From a checkpoint of a small mixture-of-experts model trained on Wikipedia: 8 layers, 2 picks a token.
Below are experts of layer 4 (counted from 0) of a mixture-of-experts language model. Rows are named router (the router's row for the expert), gate (a neuron's input weights, with its number), up (a neuron's input weights, with its number) and show model dimensions 128-191. Each number is 500 + 40 x the weight over its row's rms, rounded and kept within 0 to 999. Numbers have three digits each.
After each expert's rows: a language model's description of what the expert responds to. This comes from a sample of Wikipedia text that the model never trained on.

# expert 3
router:497482491538437501525521515473516471499459531475489519550538557517506524526463465551455428574466442414505530559475543518524497503534447538540462509525508531558517426525542464535525416492547510
gate0:486505576528501432466457512521453450494487517530522544384569481547509469519506519520473499589519440504493483587515509478488514495632417579532440476531473559489482478546521532510478485537490466
up0:511458468491524455525509468494461529527497535420492501467548484547465405475409415483496485486491455553506542486510545530541482495512486585535456520496493561480426478484525464547538526553505518
gate1:477574495482543558468542481487536513526485497536487494495566480515463484544521464560548518544458522588509468495547487522553603544492497503530466484505492451517425518509570538482494512531513519
up1:499507554522514529489508517501511563574511455492483452533574558570490496503515514526513488554549489455468448464565456539543471493482500436565476469514432480522478552531542478521555484546470533
gate2:488472523489486530537364532513494469557541485466464451494489509458506570502512415418526503517501474440430480480567531593511569460452531504478456458425428515464463508508439460563540515492458559
up2:453502463428547531496514543498450510488575468501453478481575436510454566523490469517513495472496575523456506474553530506481562542464504452527474454535497546499438457471597507494522556531512489
gate3:507496505476477479537500536445551464457438459531525527505494519479507492512589406468522480585527601558596485586549511474470482489553481513469515565485509507439554498595445454563431447522536554
up3:432527488509580486448549478514475594563481515524566547548472438511515413484445534463452552541462445468478511502470536535547500515452493481497525574483501554445511517480457476465463549499479453
gate4:502464439531526443470489503595502494478483544477474540467489511464494473488466453546521406545502511489537489480434488441483488517508554526484559461509497511502520534502487516459543446470517523
up4:518505441519483475447541445516574546504529504510538534475539506510444482540450412450454527478495479411523513432452529475539514553564517516530471457528471495428516524584482582493524523534471450
gate5:511518481518494514472594466563494507513428536502502489452523583510485498454500499548559534547485499510414474571477484481497539497542533564497516485513452540457510483459465473461567490434495479
up5:427527477497505442509442471484602497494548501488505460496528510548529486445443440515486533487509446570435511534522533482468503501424554498475531461500446531548553423443500493501495449487529515
gate6:471522542501492545491487547549489448523500540442497527477516486539491515540511447443553456517477487512468519516532535488504477523478507499542431532550454521486512476490463537442507403560502488
up6:410519520473517553506509501516534552541497512507456535494513514552450559537506425504439517524524511454502514514512480535569417550476509603456529542530509527514446481545477487441494509454489510
gate7:481540495579430552533436489448530435558462487479554565495422531431478510519553445456505530545499577532511516464516552506485404514475439424500499589473444482472525489493486539489463465532503568
up7:553514470444504535551495518508593494488464543476547566543500470509437487482555529478474519462499569491519511506519552545520494473575464577477484576522457568507544437504486544490479509570561496
gate8:475587486478488513511445429536469555491553557471500453499450458507466511423436486491475482558513479394462548480515490534588524500463491501529480516502509478503536427431485519498583490490406432
up8:517488507537430482509508546539510470483513484475586536452499506573544541460573475504436460509600543537512493522524516446606474516542459479543487446510502531509492558485460454549467505380431451
gate9:495490488522495487508426473460532575509491483509586511431475471504508569474507461452515547533516516518492501520501473504600507506474463456499563503556476523447445522517506539501537441510431508
up9:501525451490495486449435481508601505534461500503462493505459474515486558538484449526530567517477501526466500505529493499514516491497525543521542479520545495518446503425545500577485473513523533
gate10:495527539469430559540499463467590486439580479562566486492524529449555462465466493486426440565462531507509533459532509594531465505423550566471589492501490477536524408445497472508518515446539457
up10:513544542529482443489497541532541578521507471440466505493416545525477459509439467455530453455481552530387469475548493496514482584514492496562517484575546516460490539558491510466447503560448455
gate11:519494475465511500512513499608498474606501452519572517497503458493471501441524510553460564501503458502498508586459526493561458512513553563507376558525504445544485453505479557492454514505560483
up11:527504520460507495459531440519476448577430503463500478540502489479490478497384537519501483558559517465512593498477510474494494467537486529532442482502525534507505494504481466581438508560497533
Description: The space token opening a table cell or list entry before a number, plus dashes and plus/minus signs in score and statistics tables.

# expert 11
router:458503485491505519441485393540517581418478521466482451443459483460560472481501549447498564468489544507499482540456496497484488474491501496540522518512463525470497489489493529574520438526505555
gate0:561512553472473512468549481565494492547498468572507499507537472528483560508537538503519514526446474494468444530571560539472488479529418464496451483574482527546493453465454465481501483548493513
up0:567477491430494579559530482477450531502545501492462545487496524493583501434433489511519493456464478533498527474555541581542454543468463488536470548524489473468461448552447506561426456507483447
gate1:488485529513484508516501497492506569578502511484483543422480434525593489502496509490583575459557502549520507524507474544510594499575550526490410512477505504504514509508503540428485579553489541
up1:531521570465526492551499500463526508538504399501476445586523571497486466507552590565439457491503483452462451428576498539454489452508528472541473482547528496469483527512548502485519436551454570
gate2:450459518476469615494440566514470512418518561419500557554487508467448500457551426480457499531516504494443461439509516568517529405432527484433471476477445523493423494497484505513527551507464553
up2:386447472432606512502524524498537502416555464452483502498481439481533556475458475472439506486478493479486500516501496549509441523493428484558536440476563570491534474458504520499506589485476545
gate3:501514497541487518549502492457498491480483498412511548461538544505481489484511471483498493560467564495610518547433466504467519543532480459452560568475595520521517445575411492485507508533500504
up3:455578499472503457516496492504461514465446542523466476558528499493474495499478577493497522495492477479464516439488569545505570482391518501528512496489450520407473516485484565558481500488514524
gate4:479499540580467489482558579584512473512486432498485519420454458477536463450487513513483555490541473537498450437460499484466455518554573536454484465478463514457569530558502497473599492528573496
up4:460562521576498467517555476514563480482538582568557450483524469445438570526509459511450513487499532459506546493476481489545504516536537487563516498465510460444472529558494546479420539426517548
gate5:488568453493467453508532432477523473544415548487477518488525506484494520434496499505539548471537514501469481544510510486554462499487507566534501478436442522492503445492471515448496460478498522
up5:464513456441462466484481440555527549473549502496489502506474536572461480489477521504471457492535491472514485510512511460535563529467614485486479469453507531495466437417499449520463529440536545
gate6:489545501470482522490493495463486431496490486468515402550458435542531530496522416509589434478464487530504512412483554575472555512498481484452437548569493510540487439491476514459482389549475573
up6:463465455480491543514446501569518502533432522456534523520508526472421567393458516521500473469490521485531457466442459436516511569511501489460494480460515515470522561464496427549526524421556494
gate7:461551516508446509438533445474514465526453510535597570510436525427522504514514508437477549553503491499528514480517589533449473443504444447507471524512530514487544490434525530517506476594537517
up7:465539429449499516521522486469474458470472523519482604521538493521476502463513517497450538524473499483534461457534510563515448502487524564446481552499525536512543435455553526483490485559532470
gate8:504521467516455444503507461513461457438562573451514536535443452524491452491449496454472462526534463441473468509474496506518482439501509527451441523537397389531440475457449561516573529461513444
up8:468473454547500559550471493459468439472528505531490539482490539515499520507508471401534488546499526536507537493511606456559475549502490529480552515441502476510457519490508524576451458482491477
gate9:535534496541552442507450460535437535508525491542540450507410524496525515416488496500488521548502522531476480467498531557534501436545519496458520489544474444441484544492526518449509510550460525
up9:547483476479481536448436536502613490504514500475456510444472437466537507531465471466542519511353528457546549563542609491492464555442496486546442413481544544413420504427511502644445528498550487
gate10:462521523518486461485487518556551544481550494463546496481550568495538482504517445473519460536478538484383562457560560542497455502521502571475523563503512488526470514456441488454568499456425423
up10:504484538520556511524405553545504542535490473446509530518462420477514501452496493475528530427492504521507526426525433468494504530530459506546500487538491504453532511535492534518462510521493431
gate11:465423523464436474536519516546498450581490520440486441518488505513526427501551528609460518488486555477464455536480499570474482470475476546516462502473507471468478513518503568544478514521458494
up11:566528529530532521487505538514542456523440499462451480540518425524497468490399493534465473521571529524480507472511526516501492468509485465430493433514553504463493511416493502603495477504475537
Description: Commas, and, but, or, while and however joining clauses or list items, plus pipes between table cells and the word Scientific in classification boxes.

# expert 13
router:500479520470597479456564528480512517532469594528547493457526475477501494501542480505466434514512460533526519413488506479533495546480514527546513457541549534509520445521544516471415539556443511
gate0:496531569503515502462487453542439423516459472542518497402510507564483511467536568485492532550512518513475473516460496487477501438538462482529441481522489515559531521468519507413415550521439483
up0:568497507481517459554431465486448534503510530448501487496451468449444447466450387457532535421477512533497556492561493584600496567485445561514433560438508536483472505487497516614517514492524475
gate1:510547536508490472477533536446456504473434450495517522455537413527509463473522543575433487527528521499543526561464520581482570552550492488490476441473463491514527531529518544497482511490485478
up1:491480545410536517475554444451494492509459372462522485504504544491478488498592500531486554589474511425494499492521462565495460456455542389506472506483555505482465518491523522521522525499504443
gate2:522486546498547540534468538541531431538474538420488556563439496514511505454575490553523546504490497487466486463546564544512504520505562478530431431491410549559541496476531522561454531577493562
up2:499461509476541479502484517519523520484497471451562468527553473514469494471486497517447522492486550526499525516588477451550500534494507414501503430588532489485484505472566475477512551516486503
gate3:475505471499484504531568516531515490428524406473462454545491491582452527534495468512535475553520587570555440483490531546493487547522482518463491526481538491494531470489453523582487491473472484
up3:463520496544581528459526457445482556493491528546448630533419458495498463510453548436472507512529505475454480544539527499570563455490480552472519497510490534488470556492487520492455420518456468
gate4:457519518507486468522502506565528452442437521499477519444442467533495536501416438575480562545567427502457521524505511472534523528530550554493512508548514549478542494488491490449538453496604514
up4:463479502530513474510583489572504509492516507527565511492517511491485547521434448508477543525539494491562505529497514456576446564543589531483485503461450538483475506588416543470460475483478530
gate5:502547516488491527500540474437450476563449501502537542447489610495486537523466513504483493508506475505478482546529534566523492505548501519502481456457564502563526527516443454466515521433453489
up5:484543450467458428478408545461399519486538469451440496537451539504427469505496478470484522494463472475567429448533532507467573573497595520489477537435434495517533434532546449498501505488516537
gate6:518554499525520505567448542534534445464515523505461434511546471513458501511530527489515487538438491513502502535494485488519481486438472511484466572581429560544513466457473519464511537526565530
up6:480548522500488415512509500471509491567406567539474487423545584527450522415527509566482487511491478545488508441451478537474480548501486488485525548472447521471478473612453411549499534455478530
gate7:508519437500510493484533481530529508468465425472545538496416543395528427584569502523468531496470512509524535469489580537499412475489465419546454514458521551510520470442479538446448467527519529
up7:471519481473458505553507564491526473548489563497495584571544448499500513503519576468429529530504526476556447493490535469444512423499491438532468561503422491571543450440567549506487486521533516
gate8:477512432480505466501482503493404475466522537453464479535460460527432472477467478395469490518532449387411489437480489502562496495519395461479463532504458428512496438454485490586518498488579517
up8:550437556550494505553518514487527484511552433509493538425423526548485439453511534452497470455564539533508509504545519408579451481484476499500527555527527568533514495424491508511467509484435493
gate9:462518531517504482454448546569490538465491444523545428493499549510453555488497444463486563478477554565524530536481462508522514476481510480483467547538429525454423495496521508516606515537388511
up9:487458482513484531448424516482621427455428486495460469531476518513493454576472456514511500462473547446587453479503574482472508528434584499510487490575555505478408481460496517583443470533497489
gate10:434505511489534502523573477540517451478506433472503448480482597452451495507505491497496473511489510488423552424520569512527484443453486531464526531477528473586542491524467478522587498488510526
up10:534525521473476519547486526534594502546527547415538554483488483503515466506446485450570524507462523458406514499554459458489525567526431472555483445457454557441531526505527530532465484473525522
gate11:463522486471499508523556621549519416524493568568505510518505449502541513468507468514496544493553512491511400508465451500559499548498544562520434484447551511492575430531519523485459504479510500
up11:518545523491462488482533489473497443581481472526442453442473527514558482507407518509485479545502502446441576507454565519492586487510428508489463419416551487435445492505491487496466423458463544
Description: Prepositions after nouns and verbs in running prose, such as in, of, to, for, on, at, by, and up in up to.

# expert 10
router:428506449554512515510511513509462499449542492535508556473530500511505458534526489461546528506510466522498523461523547468489523475391544519456492537509543433545491464470474444531473485529547502
gate0:548531495537520437511481506465494426538424553544487550490576469485406594535472607427487580492492455496491503463502488468523499481531393506524456516548488507536520512436512560417469446542520436
up0:588447519484529498555474498484451550503515483465427523476445517477475468440422411459495484442491516529536586491515473598513572507562533531449498485466475500500507550494542556559507478461539545
gate1:533497541570478506475531608455432519514387463433529596508579501517518493477561488517526496514454507531593494599534490476540563539517550480501543451462414488542436490509543540522463486533516515
up1:529452530451547559508522456476579524448513483473561524555448489488471455524502549528429528571457524439502435488506479557518497451522542441545507475530492545473448467556516530464566529501461433
gate2:483465525430512523508493507502442450506492545458552415509452504445473528482614461419557469518514469491449471506530540650533491531467438571525482449547480543557469497491500488567471534480529516
up2:451452509529555444486471545511464490540510526489466475486554465567479486524499556570460541483468519505481532480575471542511509537465472451554429540549485555503504470479569502465419506505487466
gate3:496562548490509452496514502542517498457478451475474482486461517536483516558485441498496510491531583573585508544518548469457487493518526524513515547533554520484511517520520429551521476528499516
up3:478558479475576480523498499477468562538436517500505575511446446508552514500470505477534526515552486512538506514451493508547511550430515489523499469518464464402460557491514448488484475472483496
gate4:465490539516442533503533576551494475457472501518490471469484393507473526547449487511515437494520469531438488479460442472527522529534524526498515460455561559452548516507410511480511504513575487
up4:470557488470507516580526433489534443444537505587536524518533471501472552522453472541477471493401560469501510514530507490560532499579530507521421480531527546468492525550426583462511567495452563
gate5:452506492518514514444559474450508455569448515518519540441507568506450563511531467538496554490512521477449478549480484601540450514546478520493578449453446469491551518527479508473412434434468487
up5:468501453468530442509480519452504498554573435484436500433454493557481452495466507461542523548449423512510523483536543498553518556447604473484500487456471588504537377414566502494499493501481490
gate6:536485482538497492541498556502609398518491496534469427487508436478462536480537489482519511512474552521560519423531483527519508481493519486490470515521501518487485506485458511462480506488558542
up6:493494466428531468537533532487464507534470501504460483528489549508468561447546515503508440524506488497562525472520433481521472506455523477452568568548511482533530487521418479542502462446493550
gate7:475532482481463497498555468491522463539470484463562497509416528427423496521476486466458530534477533467499529512525522461472472441447445405540492452482475400536555539489479527483479480532513519
up7:537498512487467485429485570494567395574505543492467534557527478526478489485539539409462522487490455493478492501470518492442519488541475494447495497523499512512512544514491484545470481492530519
gate8:525561376523455485478469502480486485476511520470432465496515452490480451493422520510469410534582480433448510524514476468552533545521480512499450519437452436456484536406522498533518517450508443
up8:502480519557497492497481550531539502395545442433549482446473519600504489447531520445467478485574474513492557468543544419521498448497521523548517489526531495573490576444476611508452471430438432
gate9:464552495524483463486468546579487477522473569497524470428444533489490489449435456465480565514479556595568517561449519492578520490499477479486514517574462538458435546479439475584453504480478511
up9:520469484519519529485473493456579456512454480489478434491506477480482467606481475450534502460438512472492500463567545535469482532485591510482494467565552509491463496382518530544507471511474566
gate10:504525547567470515482513514452473470450476443492520501476482634492455442474517517465481467535486462464476541480504554548546451517479571461482537545466471465491520539491524468472587482500440510
up10:560515477460530494460469506593495528549412557425488551530477463479479441525497492468526519501445526418476520490518512472475482563532456492554413477516521551458519561518483597564488456468487472
gate11:468570480489514540543529527538532449463518577526491515524523431531470504504503543538447582499525470565569460493482474471512448484476485540496509451463520475510521554491538573527474542532462481
up11:511539461580528519435529481542472434563491518477444533462416539540500486454474488558458488487489570470430548498519579586453517520505497450554437530475488489508525505457543478574463459529470520
Description: Prepositions such as of, by, in, on and from in phrases like Coat of arms and Directed by, plus list dashes and headings.

# expert 8
router:498498490435572474503488408459518521503509488514532540598438515574525522425463495491510453506487492398468512455428482431510528550488468485526503506449533520471452537453472530484474511486498539
gate0:544589534569511475470511504555523455545438485495499550491503437540556480449492580508556507520523465541509482521444482479493557467512469518459490565498524536503541474484482519472485431489488489
up0:504453494486480485533496476541445569585426556468506519499527500535415419489389519465497531500470525568484555462555492639512488514442482529479508471486448514430477497526515471553544451525516499
gate1:492509537480447461469458486516549510520480469499473575530538432391538457489584458511554499519525504561539550438407453478562594493500585488493539482436481563474463479519533524490507422561437400
up1:473476499525506550451548533514486524521461415468572460538506500522540504480520509542552457491478529479467461455545481449552471486514559431569512531520569564518482485482541512469562482599445536
gate2:501511523510547505525458569561493479475528476448478492531526526498498510492530489452477468553501468503442517424533547498555529508519503591457485462539466559535482523477407501460518610509508649
up2:493463518477501509536515474564455531502533461524539433499520415501436485487515479508493497456467542466515524494474484533480440578498531501542446538551533476491522490514523473543521600565527444
gate3:532579483490489543574519450537481483474504526519560486494488561519456520468515439541518540500495577503569483466496456561504462474494513553478477539525532465520547508545451489492499516558550488
up3:454519515438574463478436463476443568503502568517503584555481472451532437440576496405499582546476516478463454521512475480536555493480498512522522535514418496483449506513441516516479477502452512
gate4:490493513529472486499558506639478477483521497505517510471435503440452468524495445509508488521499484471493496500452508457519430494518563555443510461537469539505569476550466458453547510483563485
up4:429543580500521496557572544514563466505506516495538498550525505450393575560546472501487507456507464420511529461478525471526433537585473487479503481521540488526442482514452595510468554539471446
gate5:495484529527486522558527499481514495559426489510541495499512518424495524460461520482552525490501491544483515558492478466546452537545551492512531447482486530508516531525474424398496544498498487
up5:509516476412525472478450459441543458540560484516448523467535518450545509465489503502550507470489457535499487547514463541517507458443558530498488472474493509558455444482509462461503558503492509
gate6:485523513486530513522588558533426465548529487492495454537479509509545440477522462445561464455409511498566528471504545417514468526469512443433428559533481523484448444521486527507584449520495474
up6:491533522448539524498521500531473485534503487488434441423503556491454544448549522530461480488524515488523549491531500440527425533534476488498468537522552544410488471544463470531512505451433529
gate7:441582470496465508495515464503542446485512436545525518474410551419530552537494474483459466536513547459645520529456545443515494447444489465487435491509528505510503554515446529530487496519482437
up7:498440463483503478445532519518532521560463521537498539501480485464568489507518481417473528475532554502539450493504492451486449451513472507480478475448524508515545475534535447508453491534488454
gate8:519569483524485430477475474488467472456507545448506490582433500560434448471514519462454441513510438474432520494489489524515477456482471475490434495488460399493534474428468547621506517526537438
up8:496459506511493526515398484522496459456494515542525518442520484545420501470513463445469530500539478548513564474493530473528450535512511478486521429496509510557506497445492464516424469447498451
gate9:494554487519459488497480485524485496475416464501530473491437516479533500502559482520587528475450541578588546515467513487461509484539507493467483471582514534489490545469465549491497485527508508
up9:451509474529497497413435526550541470512469537477508536500471475483476484529468479527521571441492560435561461444471514435467461502497544501487549536553512454474446503409508592570517425525506462
gate10:540454558519497480510493457538524497514559465472548483447461544464461462491571478534477546546479463542510523383450495569574411561528525519507525527501487486548525449464523459469550529526461520
up10:482506592495490494494446526576510565508444538396469529509420446520491480559451461516562438434436423474487456566566525486510533502483405528546533432467455499470540485510478524557489469545441507
gate11:449513476400535565530448507507491494455541539498526397522524470517498574479519502546480530561540510581523476473432488541552490510506471571478500485434453438502541487540418580486494582531465470
up11:536503496428493460514479530523525473633510452516516515488469456547512461545362516466520447498507522510510531489505535519438448518470451494508504507472573442465472500477506441510473560503493514
Description: Short letter pieces inside unusual names and words, often place or person names in tables: Sp-ez-ia, Bu-g-anda, Kyrgy-z-stan.

# expert 18
router:465494471547469501570544441568534461466546504479570509466441499514553520568481520509464549508495439538490565522595557519522459493432590582468545568444476454483437526498529525576558465486513534
gate0:508580486491581417428514521513460488459490534490503539436585515583481524478469588462460483466532526495452458470462592525475522458530443529457496473485470556492470467446511480450462486517488552
up0:535488473423507496534514532477409581522543499450481470439479473466478451483450401487531462481448544538549518491493459555527482534491465543481579533519433498464472519480507560570436453499432487
gate1:508509519514540459527415534490532521529461475541542508534510462473569437456532529464586523405473538506447543530496496526509525502504498539511550464461477507427482512540531501454454505566464447
up1:513517540536490480489499483499526495543510422500453439513493453500490459528468502486494512507449460455487609466483563473510429485542528413511574484518467476512508519534578461475512518534485573
gate2:503469529541496538552446491572461503457470464481549482454501599496523476524504478546505476448567494482514519523546543520497520478490532453491482470451471518519449544581497475461496501438400530
up2:436491436481522463483513538429482515505556491500614458473519494519505579425428499518469512520506526498547462528531483528543496486462485469570502427501503542465477466495553526440481551486503467
gate3:523486530490495518546543506499530470470427454462481439516544528520410552507515534480565527492490617568566544490503570534518555484510512538516436492445575495498548527564460486534409496524507506
up3:437514473525553488545470519442541532508494587500524527535485484510569478501535538539516549475518521521498485526424512577539503461418503478505505465501487485434427445517504524529483511461495450
gate4:487464496529468451472499508555474516446510512504512543504455448434464444474407473522462475542523510478455498494508474460529509536605503573449524475498477525435531500505465524486476433529635454
up4:449531538506501519539557471461542464569464550605527594469549536510423587463517453451463499503431549490530474487510532501510527538574535537472490436542518543498444499555486551488540509458498548
gate5:465524534559441484505549409489511449511463512507523506481539560463489473494510478546535528568450494498488441508522470502551434502507467602484541489456554466524534512515486473485436457507517506
up5:492494455424541470480495484469522476493573493490455523488559473460523547484424511495524478490484410501499496514489532484497558547419566510495473549459451479496568444474541493508474593507532490
gate6:472492440482493513493513495503544517532556489456510470525510454562497500523502469471511518534445499533516457488445558511494400564478504510480544529510533498486566440514406559442581504564488534
up6:484552525465533473482483550586465517570478510457532465473510525442421579427455528458475477502510503476503532512484445491500444527482468525469491540532470496503396481482481418500458511475540572
gate7:508522482509448438547545509524559536490409410496579551504404524502493543500534455434470521446545559477500495508482587492439462470475459465509540529559562520513518535514482482484541492506531482
up7:541500441458497467468553524488560469475480512581426515545514492509512525487508641432459522393483532499480458481504545505499468469436503494489496504458517538522472449481481502494480462566568473
gate8:506549470558445469462493515497449500557531544492501457482458463579467478487425501460468528530533486388508541516478458546554480569463504532478465508534383446514492478440532498492522571469534469
up8:461491521517496496570504541522504433497511456559516600487471548581416505461500425424433493502550520483518479501438554462528424448589483516536546460423565495576520502481476554543541489439493503
gate9:515532511576467450485497498567496512511450488475517453438475537507481540457517443484473551511545455536571511485489499524567490473522527487470521544496450510484456506488521545521513502521487564
up9:528506519478483544478429521437552528482479503521534512530501479465495480560446488482530518443438547434537550477545530493487482536546491511519450465551524518473470502437550605534493527569513481
gate10:474440527436456527477510432566485508470456454464489521518470585457498489505507456465517515576456526436509502510544531549479430517487539568472528563467501548569503542443438490533573434454516485
up10:496557479527506492422467498609515517468503556471560543502538473492470531509466441489519463400414525437481490492536448417500466524578458462503487459477486540444501511459472527624486497457506530
gate11:498436489492482532482513542508577391478477524541514521482554509462482556494506497520498547532564441510540482523481556514535554500469517542462470523489512540513512546506561487536526505457483502
up11:584591497519542476423521421485419480578503507446459477504555457549498517498456482510570511537509501508474509510483511510492465444493547526473504522440515485430540462523510475539498425572447563
Description: The articles the, a and an, and the verbs was, is, were, has and had, in plain encyclopedic sentences.

# expert 15
router:547510497576404541398523544519590503489514461521493517489582510511486505521442458523494492458545487483463490466473545531458562511550471463477479444446529441473519510487575505426472469531447509
gate0:489546589461532533420540472519451469500469531531442453474589553528505538595539486499528558529491504490528479539531565468448501481582431504504454493544512573485537436481491513544440550517506508
up0:507504514493535488538502509480497547478507459458488464447442511529465454476439403485458513478442507540468548456567488570524532564475472549550508540417452484477447520494512523576522491498537521
gate1:535529566559481528541462526535492519535463461541480528507497510488511512615487509546494507502547539472491459506467526536488525477575548426465474477466446513524472512533529529537469537594474483
up1:498551491465469489508580520472525554549493397486488437615512510512482457489509485519523499608504514418442517505488490497492508473500475427564590486503493495434453541479492537487493530555476594
gate2:470512540463528540582490506520443475480566463439540491490538479492492494535501462450484539501581522424470504475525505522575535530518523532519496484513381551521532520429476495481536520504521513
up2:478496496501508437465487480538430542440565455532521514557550510526451527478519500548488550460475535526494510426568503556496537600538565476465446505509508503531491515518499451526475501467552520
gate3:487502487525419473590512556492547474485524440498452487525476552526518518540544433440541528573549578544559421507499534484452521545454520553466473534478517508476556525528410501543462476508480540
up3:490578456444534454481524499433466571497434496473487567516459512474510497509486497453499570493550470440518455467513569530468585521462472527515471492511475589534431469481428503517479454487508472
gate4:497457528558473447371503506631545454549453520530503503485469481506484472547463529506538502493495473507519488481489489427452522487489548511518516478489522520423528539525448494425559436535533496
up4:430496529499494509549505485516530479474524477508479535448546498446413566504492448519458533472488509444539542516511560417501521520594542490525436523493472550475505493543477529511526462576495483
gate5:491535538474468503483492478511537439548405528535490529469524548523498497493453515523461508557485509502478518592514548476540463556522526517443517449444481478517547512489517475525488512513514463
up5:466483494427524496517414522462498517456505476513445512433543468489434478496468456456486465492514436497553473512466500469503550474459585540465418547504482545552518427488522490498484471494506517
gate6:504559508522441484476566569452516462465558487466514512515487480488521494459487559483542460506445468505488496494510516522479491592464552503451480581504506470469553480483443468454517460500499494
up6:432453478432494481534490513533514573515431556491567496488478503522420493415552482509469457503454478463489499500492449440562393487501517465432587547508505517483484534500507409442482544499466550
gate7:480574502543486571405502528479504519474458440450586511487454612454496486454503455548427521486479570479528535447498563535493447470495472446483477462508469449518546482461491500525475468496507511
up7:549496505466490482489501458448559445575482497470530606571494456503532511485545533500497488484445460513582460494460556508556498459580486477465464522475530509488559448539532528538443531565522484
gate8:525540433496440434497473477470431596518523498522528472540459448513484457508472534470446504532608529422387578432514454537483463488562490442504452482552429439438533446468551535567534467422518382
up8:471453501543493535504512479515488521481501489485472487463482489543517543472488476439438438514551447516536492515503560415584507460562584537565453557470566463551492488459443461537511475493455441
gate9:458556519580458487485496529489555475430527500530486451469503429471479539514481469504527527520513575523532532484464554480477488481444476500520490500556444548419455434472479511524581463515458510
up9:484484469492433558424492508445513495485485467514457532513501489542529535557428490453525550442439593484510490556550519475490520499472476538582434496521523490503439495458528507554507453527531564
gate10:486577532551503527467517439528470432507498517514484442460552479483543476508568493471505504535477477529488527425526572540534497521481458496399534519439471475558502490450431488448567512461506558
up10:487521498489579479474415537520512526509465472378579564486503502582452439519504451456521464473588507517496503446575523465470480511532459581536476497466496534467518449505492516541429480491606450
gate11:471449530486471526537476574590587448474489507503487463506542435555497532462559492567501548477508503498546477561482540593539505505480475530435445533494547421500516507513482482478502533497489527
up11:542534418539438491441549449483463470626446507440469511500455511502501517540449512521513529459482537522447500462470511468468518529575490502496468515432504491461485516437478487578410479515507522
Description: Opening quotes, parentheses, possessive apostrophes and first pieces of words split into parts, such as re, con, ex, comp.

# expert 9
router:473499479424457497508455540476534505460570428558499478471463432496518516422455486460466496507518484443477507498455489464488448532486464528520526504548480506499520517527511516583426421525521529
gate0:487505579539493514463521474547501417506438557517496495443513553544481518502476526491506553541552497403528486568477531490475552469526453429472445545550522520471507497450502527460456541498468477
up0:597463427451512474541477435488535542499499571470532487434496506454473470498495421446497514488452535559520535438532477596516483576474465520475503493487458525517440521555508536564492482450480469
gate1:491532538490460444488497534487513514547511509508456527464495485455538590530470511512531530523518518537522513494480453505511522540529494516470468427492525504403452489455527548525442520508480442
up1:540512545547480499483488495504511516493430511520488475495524545502551440532485489487546578589497483442486492447570517509471505545560524474502516505551493485531457544505558464543540450517450562
gate2:485519473515463547501444532537451481557538475435442568541456536462511516501483486428500471486493525477472390446561513520496469444466521498506473443483460525450483559466517433559525522547456614
up2:444483483448513506441523500531457495483528465470474525464551558516511539493394512563489513472455521548547561458485448465571435497524505425531484497528515560460575444534530536432410539544531473
gate3:514538528500484456514497499493516528437453466484449457503469484525531522514478452456513526470438583566557527488460498506502455518538545533460521498561502511507476512498428445563462508538548452
up3:455483490488571467476531529451473554520459562481524600550448475418552481522506516486494475533493484496565538532504495496593586472439475533510534549560477514458461468527451509537461532469464441
gate4:504516495480486423521522508544495481507511430484570480436506426554537494547428502488476468482491514456506561495503484475454512517523506637482491503488484547505505509551488466509540486462586535
up4:462563520420486474559532497501493486479530623530536513547522503499437512574495382464526544518471475435527565535550526488528490542504548506552479461494487522469498531599440544573491514482567456
gate5:502554467486464561510512475524525474517455564500504531489491539476469494471504525529574539488576448480467555523537518529498464516504518504495476506499470539472516516476449477485525546437496542
up5:443553422484484452473531461509524510497566476490401481500492510548502463520491500484511457513477473540503527504559502524527550506451511530542517490418471597452559417507461497452494481492516500
gate6:442486544516566490504462502420441489516466537558469465513494458617416468512528457477502446430469552479575433479504512510486481560505492526510457525594434544491509499461522439483539548528485517
up6:466513464458504482467458506466501483502462541513511535493544529493391612431441580523518411563449448469527539471465573445497462548485413542463497527497518558468505413502494447542454516416487581
gate7:478505496592532547454515516528456493470523418531516539526387591425506502559446509454482445493485537441539518511474594530524461452450518495541482502452455504468565479493479492488499532520459508
up7:510526488453497489472466542490548497536516499528528527486478453490523508454535582431480475499513554517545546497480547452483455440482539512426442581443493525556554482525560521500475487460549515
gate8:546535467526406476548486505523487582481533517484521470546439492562468465543471516496485475494471526455427512481532479485532534486498507459506451509510432492443511447456502506572496519500558489
up8:407448429563491531537550470518499531532490394522516548433471526523534486515524470484476463464537490536543543496515529440533496462495508558533539456491495506513486500483499517548495477462537462
gate9:479516471466498505432450550496539505524469519479484540467431512522470523457559437484514522482514514541552510505454467554551475492479475525433561554530544480470471541507517590561520492495447500
up9:453482419440496497480489489481510505485534513469530547542497389484474479514522479505480525487472521509520512506566503441522505505491555542529504503616527415517480513419489529548551528517479424
gate10:507487570470508473482475499547488500480501478535542529501530495450594482502529554505496477501493515488511560460523536513504452492513555502464559555485483490542483449498454444503585510512475461
up10:519493494558503513570508564545548477527521498473563536486469520445477431474486462504546442430511505496481514475540448466538446525529437509438488493461421484454548451543510579566496486541477513
gate11:461505512467497470519512543453507506477524488497498471555503473510492496493513515552488507496544357507546512538466494472489489510368488537508478475462426432516489517554535557505535545467466445
up11:527513479546551564484503483459462511562499553444409450527454495503540439490438435530513478494551495544501585463469548523496544522516476454472525506508515513469509478509463490627477497493437487
Description: Column headers and pipe separators in sports and statistics tables, such as Total, Result, Name and ---|---|---|--- divider rows.